config.toml
balance_loss = 0.00228
groups_per_token = 4
head_dim = 64
norm_place = "pre"
init_std_qkv = 0.0504
init_std_up = 0.0504
train_tokens = 295500000
steps = 6493
dataset = "wikipedia_en"
Below are experts of layer 4 (counted from 0) of a mixture-of-experts language model. Rows are named router (the router's row for the expert) and show model dimensions 0-255. Each number is 128 + 24 x the weight over its row's rms, rounded and kept within 0 to 255. Numbers have three digits each.
After each expert's rows: "gets" lists some tokens that make up at least twice as much of what it gets as of all text. This comes from a sample of Wikipedia text that the model never trained on. Tokens count by the router's weight.

# expert 39
router:133105159137158118124110102151147136145098106130143096121102129111129114081089110136107113142098102148137131127122118153132154041088110195121114132136171106089144145143131131121110102099140121086142142094150119092135168199117162111075169134151168107127189123130127136122127109109108132124097151103176129088141107168088133098135123119120145159153127105116100111118132125107141131159126144169140156116109111125137104162154112112101111121121146140159111150158140134132120111096125100115155110144105129108095133122122119160102117095132152094093107134092148154194117172123159168107157126139138130170124166122160135123159151147128116121106126166143138128106081169138126130147153127126113102132136115134169113125113127083096100126168122126136105146109167130135149137174075125
gets: " |", " /", ";", " ===", " -", " –"

# expert 7
router:122134099124109089125136089174135141109070126144122159148117116136119096078111133086105077116115130140115146150158116121110155131159188145110134126137106092159154186144112128111104127117131139120129145132108091137136106138129142107105114116165171159109157119117113167113105111149132122089127105122208196134111132128143112116135155154121156105125157109116129107100141145125128160177168120100144147166132099118118115140120139117143114107098129176168110091196151164136115099116126090100145144133121101089143131147118109139107153135154148099136143136141138146171114112122124111136119103186135116153132147095161158115141121152122108111120069135138110137136164123155127137143178088086110130119117181101140101100100140085107140136137086118123114156136167127150133141143119097
gets: "\n", " singer", " Additionally", " entry", "Single", "theless"

# expert 21
router:120125109141085125143123144104125134165111119132143183118161124137139115114089125088150076155095091158123120166131093116106107115129117180138131118122138134096169124135126154132143122087132088132105147118127159141145133147118109144050178160147146095129088132096164149106095163147144114122132146092143144097143137120120105115140123123063129089159145122111157132137130129123103126109088128126130150171138122099126105115166126135143104125091144157147083146135133114156123168130123140058102152108103146108144158139127089128144146126108137100131103103151111144144137144154117144162130150166160180170104152120150102125137156096154146119148136143127149147114092177189097116132113111099089103123157100106135115089092099138118149118138153189109116102167128153121139150132144141
gets: "–", "/", ":", ",", " $", "°"

# expert 29
router:132078115129146105122141143188150142134111127076119086126094078154156130117114128126103085105133121118116099162153142153084136114109191158137134131092150130162154123149109133166154165131109154163099097071127138136143143136109119081132105188147173101144123118125094148083140145163105133126092129122118146105133185151149111110117134115136136144097122162132132143137121181133185136129115135119111140118103126133138132104124106126127117147139136134127122143131167130124105161151161129123151108112128122137126139141097098075155138118122156120140120152104154118149144147119143112082096140131143103107145086118140148163149166151134088108090113180115168117134123099110107148174165137140168120115180125094120121117097145114091087137158115137144087107114192124103125139157104130
gets: "\n", "==", "===", " ==", "|", "="

# expert 42
router:122110147145155128120118128153134129144119128117137163136142109142101144099101111107138063172081094167077115167157161134123109085113143149129144125115169114115153172128140174119142130061133144074107119128140150138144123149138122119083105144172156112125145130116137102156084139138111106161112164103126132115157140145117125100147083104083129132180105090135151116117115131115129143141130121126155168165122107119118105115148121131118059097145154130147132121152148116165132110077097125075162139097109077107134144152119109125153161186142156118173120136131126139154145169132125129123123109190148121167114172137163151114163111119126097101134109174140104131125101163145112117134135110106136132148129124094141120102087096107101158095124123145109138102130169157123148145142126134
gets: "\n", "1", "9", " July", " August", " December"

# expert 0
router:124167135156137111121109139102135151159139133115100162096158126134115158125115118065068053160078125161093122165155116089141137118145133141173183116108118118109127169171143146107120094066135108133134135121142119132142106122108132139121151158143155134120168099098131157105133137125126114167140090119128107123179157139121125109146097129105119171170140134080115081132161153173137105112143138143115119162133125119129112107151132142091132179153149143103186144141114107132133141072124093078109130143120150100134137132125098084134150151165133147166115120106103140147119151158130122132125135138113074139097108092115154140134128101112131142150139130154140152132139146174098118136140128144122168151135137110135125103113165122125125106143155136137144119133175165100189115147105100
gets: ":", ";", " –", " -", " =", "="

# expert 61
router:158113157131099109129110123137083137113161118124131100107115156182105110116106105065106140142108127125147132117111099169159138097089083154120108128111122116133154134143134134148181155106176136146174126116161122114157117127114107108119134144140153134101149134115135135085141160117139116130121125105159116100119144150088081120099165140117151099126119117140142135146151106131165193118111123170099143147120149115121116138174106095128157098098127108097123179176118125087103166091159135118122118102105129141135150144049119130133124127127161138153081168149118159155118139099115115122131110111152148130087096116180134168153112148134129125156108139124122180140142119111129138145135126118170130130137077104140157075127162131143151086157109115067136137127166117145121169126119100
gets: " was", " is", " had", " has", " be", " were"

# expert 44
router:139126148162125150129084094144115140132158153140152145086127104141106161129118119089159067144096102156104100173139110105108132112119140141100127140129157118110163171146118136149146089125116150109125144123141164129145122142128147135097092148136145112157133147136097156157145122134111104139121123089121134136143123146120150090126137130130096103150117102118163111108146157133122160116120153105138137151126137097119104117134123136130093129155150159168148139151122128144114118082116087049120125102095079109170136139118105135130118174154141110186160125134112146158113166119145166152146127149142141146155141088158149100168119093120127118120086144177081157084106145151071139157175110136111159138111157097150119105112093108105135095145120129105141093169174146080165124136080128
gets: ")", "\"", "),", " R", "}", ");"

# expert 22
router:156123141136110100139109130120149131115130102124106147108141168161120098066091150130156086160099078162092118154162145135135118078117132162157154136121149109134166126122123146128136147120144120100108134071127140118138167184132147083060144133116146087136118121107135141133066188124109104137124135065148144087129119131110124113124108146085094132144131079108151119120139139121129130097148151145140173124108122112109096103160133139122100127111165116143132156108138110170130129114123123077158140121121119102172137156114101132140159122168152114127152170125124132150111176105130135139140123133159156189127129120131114140148119080137097126151126149139127092109104165174106162152128085128108108127109102117149119096093123161131134118132125152092117092108153118099148149132159174
gets: " |", ".", " ", "–", ";", "/"

# expert 52
router:142126103137159100133108112138163137129105128113139166151126147127143100117114139073127093143089138149166121158150116162100128118121137146140144136123145121109162153138143160153136085103154142129152111160140167120151129143092158088114129158152160083097141118075151108120097171103128132142127138114161139141149138114117106112130120132126168108135100100114136146123148161116151131141145124132122152138108143102085099143152096139128128101138170161170129127156120121080108132059156104076092121111095129088164131127121115135132104138119127111096097165100100140130116145078122115154126090128152089144138217161120151141163109131133094135104106160166124089090103135108111146178155082159100158081154123110149110133124097140115149125169122145132111122164137166130136158127110140
gets: " \"", " by", "\"", " as", "ist", "er"

# expert 31
router:134117129137152160113096089121127139135130119116141185123143128118105124077109122104134056171098113157102112169134148129147129121119127158146137120126181137097162194151169149112133107102139144065139130100146157129133139162100132144093115141166166102129130087093116135145126141139097098139112141082117135120133132142135143115161120146119115109154140090119137118086147154140128137162128153124142156155129114116112115105172125133132085118127156126159107138143131109170122110105132096050126127118103125086151160124123091136138145165173149103160135133133115147163132179128123116164123114164137108200139164129139121106141108119163123105118087157167130110091107151142092133128120094122119141141102160095155113108110084108100132099145130149097145107133151154119166166152112126
gets: "5", "8", "0", "9", " to", "i"

# expert 25
router:107108146185079115132108125129096141148171116094111129163140120128124123133092123097120071123120119140141120147151147137157117113154156132155108128117112117100128203143112134129138107086134140091140089148191141152152137161129098156139136144125164127132156131126082101170131113153106144113095129086153126152165151122129102101105104105119162121145119132131128161104121109110139127138130099159135128161082097114145127147156091111150111150129124129137150135156148113106106173128176132101131115100111142126171150127087138144151128104091129160119062130153149163117122132087148117120085148156164072140134168136150142158163176143138125133114143150117087148143143129107110095151118120130091149157134142119175129107123141117052139143113115150137154124124134111125118137177111069
gets: ".", " ", "\n", ").", ";", "\"."

# expert 24
router:127132116147134143119081119118128128115127116109130163125136117116119133083112121101113063177081121160094112165176138128155163104145134167122134129115177139080155177142130172105129110108126146080124144139120172147144148141109141140098115135151164109108125140107130111140131140138132133138143169086124129127137131153122137097158105143115106130178138075101142103107150163140130135159127110130085162163115104111106118108173135133152114109130134097163104121158142120170120106100121139059117120129099109092136144130126099119113128150157155122165132138125095145166144193135110128150124129152147089171145187120141158106165109124111118115117115159168117120123100132147078130141154074161112121133117142103158117107109140113109132097154115128092145111151148140106175176151082135
gets: " of", "\n", "==", " the", "R", "|"

# expert 43
router:136107143110158132093102120156089176113123150107137160137166092105154137123126132110084052082117110172120110129160132130162132106089146129149116130077119114121121129205094138115104151122135147131104134083158147142179126160073126152103101118164170129152115114104124146116138135196139118137142096106136151100151135137166124103150102185115116126124133097102122153109142121147108159176097137141099157166123121089119115127153115158110140117120145122145138128121131087118113142137134087121117130146074104117184145113119152131128116153104132137137144133094102169122130168138146108128138102146113115165152141120117140130118113136144099121102117128169172134138087144142088160152132129146140140097109151099129153127091124124107151098132118153121149147130157173160154145148069132
gets: "1", "2", "0", "9", "4", "6"

# expert 34
router:101122120143100140138144132114148135106149124075140141133154103115126096082095129107135054182074115140097137140176080160129105120116145141109123140111170082147149152141093130148132103117143153093094143131124153157157160139123150139112127113161135131106135102116142110161096152142085128119118142079153107122141114120119153094143095136115123103185160097102136148148122120108158111119091129105112136144117111105114141169141122145142117131154136112184108167121110103144117112128137094076126142130089095151147141139121114116160152142155125120144167106102116154168112188149160089148111105145143111148138184115133113108167111134119153109119106139164109138128126146132114135143094100130112163127126133091136138111078166135082073114136125125101155149132184161144134106109133093
gets: " B", " M", " S", " T", " C", " P"

# expert 49
router:127095120161142087107101153136144136140146114163159129101138098121122083125091175121126077121086148133140167202104136143115118094149099138147150121108167110082166173130108126168119134119121125164147141119164145114135133135143138092078117162163173109137133123135132095135110159133114139116125162126117140117123129162133117121157094166109144112145070109115110166179150101110143131195074147139136140117109120134126108160146103104180090157131147128115114118149162105144113119075097130112113137111126134123149148137079139128157120116142130107140114118114130108118142169102134120160106127127157088093092132097131094103112108103118137085135146131135141149139136158131110146143136100103099120125157104125181100123097141151067084153144097175155147134139121154156118126146131129
gets: "-", "|", " (", " \"", "–", "==="

# expert 41
router:164107163129165127091123133156067133155138098127114166094107113121093111073125070133113079121119112138071116165172110116154147116130134182170131138119141116076169173152147127116151143117118147091138159148152121123137104161095113148100127102152156119112149141088092135139078130112144108144117138097129141112153124144127124113207141139134123160155123101136104118106136118124121110133155090161107187137126129129115145101163124106125141146126164113202125145133113132122141116087123113094118153108102129113149169137127097124158151150153140121150118153080122145177133159126113159116120112159161148153142131140134113131162113120117119108108090122116152116102120140111097134172134100109099136147114128105114113126119101130092132102149142125089157082129131111139177158154125120
gets: "'", "s", " it", " he", " It", " He"

# expert 37
router:102093074167084103129136119119111134151145132118145136109110115126104128113109108108099133114091129143128155102148143171143138124111156161113132121097137090176143131141142152126162135104135168101126119139148081134140104168109114119096115145111152111117120135130128105110103130113126107145105134130113141116134139171137122109157099161121147141145109147127128153137133123138111169134153128082129177176152081127092109108162116122131157157139151151143101155115111054086091175089110136131151157107099137162136167115073129115116120136158144167121125123104167127136144157137111159068149103131172112115138140150141125107125134143136096140092076188139130146155114113131127112155136114157105127126159113124162109111132132081086092064121139146116135136169128120156164138195094119
gets: " the", " a", " The", " his", " an", "The"

# expert 5
router:137117147145162148122095104122117149112120125112154178113137127143112125076101119091118055164108120178081110160166125130152130110128144145145138147126189138100154191157137142105139110112159123087124134111141177108144145154097142126084129134165163112127133106110128105146109127123116114118117163071128135127126117136122141117165124139099117115173108082119160104104135152157126142147123138137098164162123098127117103109153117140121089132115138126165128126156120120166136100108128094064128133116103117081143160108124105124103123160171160116169131146130108165168114189113120128126129097164140117188116170148119126120155112117124116120120093151153132132081084154157092123128116094107126147131101148084163121097113114122114107097152128145124151108137144152146168149133125121
gets: "9", "5", "7", "8", "6", "4"

# expert 20
router:086135114193121113136125143126124132114163132120161167142138080124136100082087128115135089144081148135107135160152108120162103123079124183149108136107178130124172180132110132146124069132150118091135132109147149131153143132121125129111120132131147084146161125125148124124098142141114129125124138090127129165166124114117129089142100136127127085147140111136159165139133121119131131182101141113131172103109135112083104161154109132152094114130136134191143161134153092178109117117116116081101156092105122114182180115130107114130118111108112122128134123133128165145105168117148151170090084140135107165130127120135092138146140104123138121114117157180117132111131130129093169141117079110134149136116110088149120101108142167101087092141115168119145140117156143097149144136097123
gets: "-", " B", " A", " Al", " S", " G"

# expert 12
router:126136136182114115132114085141106145105135130143110141103135107144124147069111115135129085133104126154098111118147126153156118083088149120115184152113134125133167181144121143133127128128166128103091170096123176142130117208104142122119137158122150121135144153098144170173143164140145130118102153074086160138113163120113123076162109125120124125132141102084087179132152159104115150116102143119124191115110082126117095140141130141110104135122125130145164159108163131156098120143132127131130157106120104130151133144140082116129112110134150125111123186119092160171144139081126130157134126136149128176105120134138133093114126112133162113130112119132132133149159115161108155147124130136127160099081102082145129127114149155108139060166120160130129119096139121117164137124101124
gets: "m", "t", "th", "d", "c", "r"

# expert 40
router:126140136153161127117133109144096154172128121132117126136139096135147105093137127121133118140075148151078140128167119138142104088154170112132159135102127117133186157141114136129073117124094122071092111138148153126140167175149145090107128141130136115135151121118118122151092161115103128108104139083101128140140150164104136109148131158129129099180111139061120148118160137127102144177096145168148158128123099116144133102133132206105135110117115134161150154140166071118110176107115095115172133116101130105157152147165120115163130152133148106142141158102151134154131116103157139094100129117108116153164126119139154125127144115141073132144124120119108152139088172178099120108154119111127104141141128093146130087125114096082119132123151135122136162140125158107132145154120072
gets: "a", "an", "al", "es", "s", "e"

# expert 18
router:108115128117127104134128108136141142118130122110135121157124114123138117119101126103144129132108103145104129136144132114118119106135123158140142127083114141124150132127127168144169123137120166135087173077159140090161158126151118164140150119164169070145120142112089129115119189134114120084104129086137146158142181137114080112167134120098155121138141119148106139181123129098144136182122099127134170097100119129115109134138086116124141112131122151099139168105140118105117170155120141156138068100122065170126147186131138088118151114107125110125110135097171151132108127078105112113085172114102159174104105119134144133170135122126109081108151177092150128155117151128094083150160136149141103156157123108096112121109145130106153089138155133131112116156131118119114144163131079
gets: " in", " as", " on", " with", " from", " In"

# expert 56
router:094135134120126147120129128117112141128149129133119120117104095158165093150144121113160147107124084144111146096150127147111110122131116161138136111095161104147140162125110148171114176112180151181142116112159094108145104159125096158125112157165159116139162124106148179135115112113144131125103123120105133148172123150113128112121107142064156151141106156152069145152171112101165173114067109145129159162061149114126167134145106125150143126108135122150142171129153102106109149107149139139120110099103111144161147143088101130145138111135166154095109119155111129127129109107141133081095118109164141103150112108155106141118121126130107113158120118100151108156108115144125124123162132132105123068147121107146142084136151129105125167163097152089147118163135130128105143187093068
gets: " and", ",", " was", " is", " or", " were"

# expert 46
router:136103120130154156158099143107111135134148135122153148145148071107133138106120119118095059149111085156145103134159144140141102106105134166149161123122142138097152142127139150125148118121126132113134139119134168150139125154089126170083100149165173121136126125095108145140110124117098105165114125078131143097153141150114140109168111143114117129173117057095146129094148130140115163169116139148146188170112141115127119124157134150120102135121137114136102137184124098160127129125136126061118114116103107106132177133114100116127110156159151100163143115140140165176103144150146138130104105169126108209134173158157137124141105122143101120122106126169139069120106142120091158124141113147101163138100121093155132116103112118099120102139117114111133114138136177140163147161107120
gets: "2", "1", "3", "4", "6", "7"

# expert 1
router:119105117213128119122085126138118160117088127110130163144154159147162105130132130107093068103101099182140167172123120119163114104085147133168119132107177122125137131156105134163123145092134103126114115153143143114180142149124136108108115128141176126127140093125069168112135134139154114135114118099150127096078132158135113128141122140092121130152137088117096162148162195179138131119129134130103125133149140095162139087162096188087136128164127135115117156124121132099142108140100081116098109141120130150163116128079130146106126137134145125124105139122125160153093163120105093082140124138106147179137144094112148092137122124143141112121157124115176140151152146123106128141142121124153106119159111101097140108098092096128117123148122150104128104149173134111161125124140123
gets: " ", "1", ",", "9", ":", "°"

# expert 51
router:143130156122155133149118121118099137128126093129166157141104114137130133110123137092133051160064105143125118135154149150133145125154144188154112118097118128137132122134150187123178138104183133149160109115149171132154129154123094160128136139186210096123135146108122161122109129117128137135118152069134153129124110129115133115163101146110139100161131108130118158110183142135113153171080132122139145155133115134130117140196103145102129143118137138168113141152105089140135154090170137091137105098106081105141153135134090114134125154141129149141117134125118160154143149149109101145137132145147154132124145150131149119128096150119115103105092133124144130152100130136085126178149149115091137109121137098104114091123153083097133062136141167105118141130135135111106146164104101
gets: "0", "8", "9", "4", "2", "3"

# expert 9
router:147125140166158163123131100118097126137167133101140138129133119112123127113112175089146131124070126147135168129158080185114129139144171128149124104103119115106165174126144171125120113116148092153095127111144156145146140125129140145115137150100146086107126114093143165135105150094104118117112125100134145125157089142132118097142152125127149095137110102065135168103133120136144158113077165134120152120167108133094172136131102162144098123116135173151128157188145065129114174110161126119168088116106112104108169157120119108120095134153156153147082170160112141153105112136143142122145124163101128142136158123136142130154155085125116172134140147146145126129126124133094122136146121100082101149148119094172131094099134085113123148119092138123150135096136144102111162169127093
gets: " that", "s", "ers", "es", " people", " they"

# expert 11
router:124138138177133147127142134131133140119116111124117172138143115115113113088086127119136090150078103159081096143126102160131123120131107159108135124118137120118180154146116148111138100103148133090135186112150170133144153130146156122113084138161155058143106106108136114137098147148126109152117127053098138139154150137105134088184112143113131130166133103113147096149188133134164176150105144106109166148119116099089101152143126108122126116105144125165094176120155117155134097088136098087103144123086121098156135132129091131131120142118120077161146133139110172138142162123114145174107108116147165148145140128120130122151128109126129103131117131166159087084125143141097144148107106136108107116108149092114146053136119138120153108149135134114135139148156137127178138144119150
gets: ",", "k", "H", "ak", "y", "am"

# expert 60
router:142123140155123139124108133167121139116119114126128165103170142101122107076159127109136068173086105185099131125142163132150128104135167165139124111126142115133169170147090147111126096103137132114122135055133176119154142162135075134078135128149142114085138143080128113146147143099104132127129109092127128140130122182129115112161144147117117125178138109096129138105133152166139156161114129165085166177120095112137142123170122126122093144135143136149131118117134094178160104093131138097167122155110117085160147135106113146104108158155143129151151117102129138192142159136137138150102135158157131170156169103141164098123122156141109124087126119165108112092132122138101128121113112112091137147114108103139113110120099120122135109117125135086113080154137132108146156137098130
gets: " he", " He", " de", " d", " she", " l"

# expert 14
router:112110105180107095118126119152110142146154133080113137111102127135102132090129097119101123116076144139120145123137133125165131129105158152125156108110170083132152159144125129149143118124119166101153120142141095117137132160125126098107105142126145100103126141119116114135091106101111127144104141128135136106129137176127123111160101148115141167132112160133105157151137115167115160142145114098134165193128114118103119119161119103140143161105155111138095140128145074064123154068102125139152146116110101148141162116088135109158132114127164156108127120097176128175146155135102165088119114156182142127139120138141133112126127120124110163103086194142161156163106141130130082142113118161101114150152139124159113128121131084071092065116131130118148140154138117135186135166099099
gets: " the", " a", " The", "s", " his", " an"

# expert 45
router:145089125149102159134137092127106128162105102124115168152132132163123109138125126079141057153119106149132094144176132114141128123158147194122166127107158121104162139130141154180141127119116153112139161122123171121159131137106140171102123191126170103108132128105076146132101115104132129126109143092149187122097148168121103115115137140150160134151132100139154137149136124148113173138121155094131142165127089117127159127152114104144111161132151143156083118176129116133114144142165128088123079105116130125103169127115087101123078146121138114149130105109127137147104166149132118136105126125123119152094170178123130143161121134135100094138107139127157127141126108134109133143131102148150146150104131085133113121088124148088119097151140193107128062170148143117142143140122107
gets: " ", "\n", " October", " s", " May", " \""

# expert 54
router:121096074128087130137139118105137152117139122121146097132155128111140100127096169105134128110104087142178131119135069164097125098122151145151120119100125124162146125134122141158148140122104154169106122085178095110156176131133132166124137120123171064132100152102121108073089154147133124118117133109148142160120152136101088113111095128111132138152154142132092132173137128109143153155089098114140215177136130116139117108132087136117133127112127173144089166114150106084123166150151133119147144114116113149125148106123148099105131100130138113090132154100156166138131121121142104091082124111113083147090135137139161127143165132130141105094147151117156120137131158140115122133166139175136120160142130122138144120072155117118142050143119136116118090131126143106098133125131133
gets: " of", " in", " to", " for", " with", " on"

# expert 16
router:152114172139130125129136099116114140097124138093171143154143144151129122117136096119089104149058120142132115136124121168122102102131124124124149108097172136131148147140122182164161116134118122149134115125144114138149199164108158129091147139114164115118132134079080141130132139134095125108129135092139162084112158135119117136127137128118123079122109083098102148079150105120172160092103109155096175189138114116169108105172118124119130187085188147140153146161124133134148129097117136131137154103108121135124165131099140088116160159164107111150135186121109170144157149104117114104132100192142108135103140125120133100126157112126111120133096146130145159111136120093093123136112128122151104114090146118115166127112147121115167085142100136115110117106141153137130134113090128
gets: " to", " that", " which", " not", " who", " for"

# expert 27
router:086123122142168128125133152138138127147083123134143125135150117137146075153128129113132119138115117146135154091158091143138114120151091135123160130127156114144158176162101119142117104104139113170093137127173148126137145157081133136128120185206175110143113129147128158162086118129101141117116143085118133094129162162121082125115103157100143164145109124081081157145132142147137145125098125148130140156131136109158136153135120116124114128147141119149074125131149125090145120139137130116132155108106145129137134124062111094118098113087202118163090129113145163156105149126119154128132109121131157143152168119150077181124130130134124110141162115120121121100092093152109167121144107125093090071173107122158133101105140096112127144145108134094088118165120151125147114159106126
gets: ",", " (", "),", ";", "\",", "',"

# expert 15
router:126147137164154117113135165118103157126085121116137134118140129129126130095124118131128104142125152154078113153157157121159123093102100144124141123113140116140199132160102154145116133124158146083123178107147128081146125133148111076096108196119145091128151125097140108142124132133119124148119125053121142139148126124125089102132140157143118091138141115106123119142144139143171200162121135133117155159151144112105126134142137120109158096138132138141109198134132088132120110091151109085134117112092162134176115136147119114155105126123201117111127173101105177124113140148130143138092122108148128131121094088131127133144138133135119136100151129163128110122113146152082182119129093118128139142168111075139135065132113122106138132150142154070128123116130141099134168144087134
gets: "i", "o", "a", "an", "en", "in"

# expert 28
router:129113079123100109130121107138092144163160122132081180147124129121166121125109156116124094126131094140097106151128153128117144089102128127120109138097167122148130156123141167101101128139113116119153130138134167089149118177124126139131106161190168150122182122139125181148113135122103122121088135102110133120140133131132149106099110136118146149097097153141107161114161160132132182150109140126133138160112110118118140114143111141121154154160124138156128136153157090181132140100167101100157134113128088082105179117115152099157145156175130146131107135118165141135144160084112107110115142156119143120110154121137148115122111104153086094118113123130137066122107169192110107129095099119147111149094188107152108134106093138128126078130152149130122147118164120095139129172160160
gets: "0", "7", "5", "8", "%", "3"

# expert 13
router:136136147139082078123145111132066147165127113107130106105137131166118156128108145126139126123095126139141116127148131200127154075107089165129108122127131104149158122143142156106168159137126116121146148139154127093145144117083107143129151125105151117122177130118114135081121119138139114092108122112133145159149128139107076115097129123080145147172106101142140151110137126141110159151120156125134105117140122125137110130180091156113150133090118102100118173121155118076118134093097159107106130102097109160151135154111100136138125108084166153118103129136191124175092138141145132096130082085171134097120134132160161154142126134133130113191110141138104164089162131130110118167121111153123094138114118095116138106129169134110147119104122149152153148136146131150093195151155117
gets: "ed", "ing", "ated", " used", " known", " released"

# expert 55
router:156117149135152152096051118152119141138131119100123139132122097136109129096129122097139078160058129168109119138153148138148116118147135163156146162113167124099145186143108135109124119110147126123126115113162181139151147170096131148106108153144170114170132134123118133139114131140098127133127148083153147145137122147106117100152124143103105128176127058117149155092149152141103162161119119138126152164095140119108083136169102145140133118139170170136119141147134077177126137115117109091093130109094133118152134126116070119132155163132135087125122151125111154170131183117120132147125138178134142186164159140140130087116111124136109145122068130155118097120105130136083121155113100123105144145105114085130133114105115122138120093134137166104139114131151151127151121168114122
gets: "0", "3", "2", "4", "1", ")"

# expert 23
router:140125152134144162133111094120135126131138116096135194104147087146145131081106109090133072156083089178095114149154136128144095115123155167135134125110156106119165150139129140131146108107136110096140148094119184130145131169101133139096128162179155094138132113100141129130105142104124095142125153102091125107163128133116164106165113130100118124146124083102148142104137160137148159157111133127113153162098108115116142083147127126143106139083164099169125136156150106189124093111106130064130139119104085089150135118122106131133157130155135137151145124119125127142122185144157126154134133178162136170142170148116121144137122120139113111137132162136123093111073137150092135158135113156099137115092152091161126088119120133119105113148116143102154096144162150111153165123107118
gets: " and", "B", "P", " p", " P", " V"

# expert 30
router:154072135126148150113129115152156151145124132124153109102144097127177097094162106130089052140093121152142159170144145155116145089098114157118122122097161116146154123145128150133134152141127141132149124096151121081141190151107115113096121163129181112133170123114110143104144159147114114135107129117165133118129118187117123110152119154150144158150096095115095138140168126145132135099097121166115133104140102122177124146152108132127147132134170084120094138125126123115089133123136103151137088154111145160102149112072108100140105112150122112093088120103165111167077143115128148074138116087142095132088128097136124134131133148132140124101145143160164128129093141119113119153136154122104105091152134124154128131065133100101084126168102122136116146109136127154134136158087101
gets: " |", "|", "-", ":", ";", " •"

# expert 3
router:120138102160128125128135103152112129159147146140134130124139132125189125154132140103144047143103079152116090142113123101113125101130140168154093125091095087114133146126133171147143150108151093090100111121157143089154170155112130135125134101153174149136140110130110183142145149135135120116132135111149134073113123121116143103126125160113156113154107120159111152101188127161111136101058147132119126145132100117124126148188123130150137111127120159170091137122117105134127129125181127116145132117097132112135177124114116123149125159120122104099089123117157137138132210129071128129142150158158154154106171120100101169139133166140128061122119169144172143131122141146096122148112100122111116126107127106118113128107106108111126107143164159077129127155131121120130122155115094
gets: " |", "–", "0", ".", " ", ")"

# expert 26
router:143059168165134113137115115143133131150100119119089150117189135133170135147133113113129075127115073157065127182154137120108155091144130116110144112104129123114135101143133147144148117121147144118121158098152105116138156160069141084086111141099158127135103131151148146141117165155159109184131133121101120120130152144145132098108099149085125092123118056116145134070131107157120120104122125103137152127093143124125097065151127138108129144129161159152118151134116109152146133140148120139124131127118162142175141132100129132165107157132144134122129137104075119170111125130100096099118116126135126169094138126097108132150147116112125103126133142168125096156156145145114136185146127161167091125127107109136127078111101153125101131136133142120089068139144117129137129160131168
gets: ".", ":", "-", ")", " Total", " by"

# expert 50
router:143096120156124104121102166128071141123158125106128103136140156132095147114091139140138061146146102155109129147139160160147094113166146134153122118139120125109106146140114123085126117121183133065138105121135164150142120193124140158118146150124158097148136136141111071186100138130109136143117157081108127130104139111141115101083075152100111109109114062118145169063137117101164134130134109152120138157113088120136105130163109110104106118111124134141145147119123108134152166166168149088152131108120152120175130100109127144151115114138146134071100130165166163117110139115134094128104135148173116143118171133124162142162140120159135133103174154135111096170141130099099130134109118121106158146131111125146125126122156108093122142135134120126142120086127134092129135174131117
gets: ".", "==", ").", " ==", "===", "\"."

# expert 2
router:144124159147150125126086138127078142127141134131133145118132095165113123062109137119121061130081115169116127119161141131139119097108133162141169136108155139147136144147111157108127136106131133159124154117141157137157120160105128137086120147151177112135115136091099151125086150138108118126122132068140144130153149135112134109155093159066106143166135111081108159094121142106105141170130140114133177150100135124109077123159096157104115140112153126130145133130145105139118181114123121087130121110101096113189148140126110130136113161148137125158154176130096174130132179094172111130114098158126128166145114124134162125131107096120095131126111126143126071115116154145106156153133093148161145117105144101117128099129136140094118099114115158108119137094190175127163146138103134
gets: "1", "2", "9", "4", "3", "7"

# expert 32
router:112123126151121121140112097148076138191093144075099161139117110117158080147124109114105054121123104162152103127132146116170121056127158151156142136091164130112146161141132149160121131114134135120129108106133148129178152130129106173082128144091167141143141129129084143082114170124096131114115132071149141140144131164105077113158110142137124149140110103125114123116120120155113130145121122134119143165092110124127133092157113140167151133128101118170103133099145096103097160125137140135121073108101166125164197119106121126140139110171150139154125161112153156177107159127120145141134107158114126197130134171121121147110169116109095121127131144126115145122118105139120145154125139130095154144114131110138134070113112146132104119137120152112133134111174122164150132114124117
gets: " ", "  ", " £", "     "

# expert 17
router:150134129140153128123088105125108127146133138158148175134125114143118114086120114112125055201069121181106097143145153116121139089142151145146153129105145143089169181142145151103142109113138134103110154122148162136147127160113152137095091141165159128074137138118126113132100127131108122153133154067110130128137130163110129110148138129110111121169149078094149118100136141130127162140116153151134133150135117080118095113162109149142072093129164144151115130133139092166125137109124106057136140159087111103148167117109125136120133179173137122166142138129124156153121155130121135150142112151149119186140163128141117094156115118108112120119096148167118115102096156143094128122125114117108139145115132090155128106090092118109143081152131129122149085131138155148165141144108135
gets: "0", "1", "2", "5", "6", "'"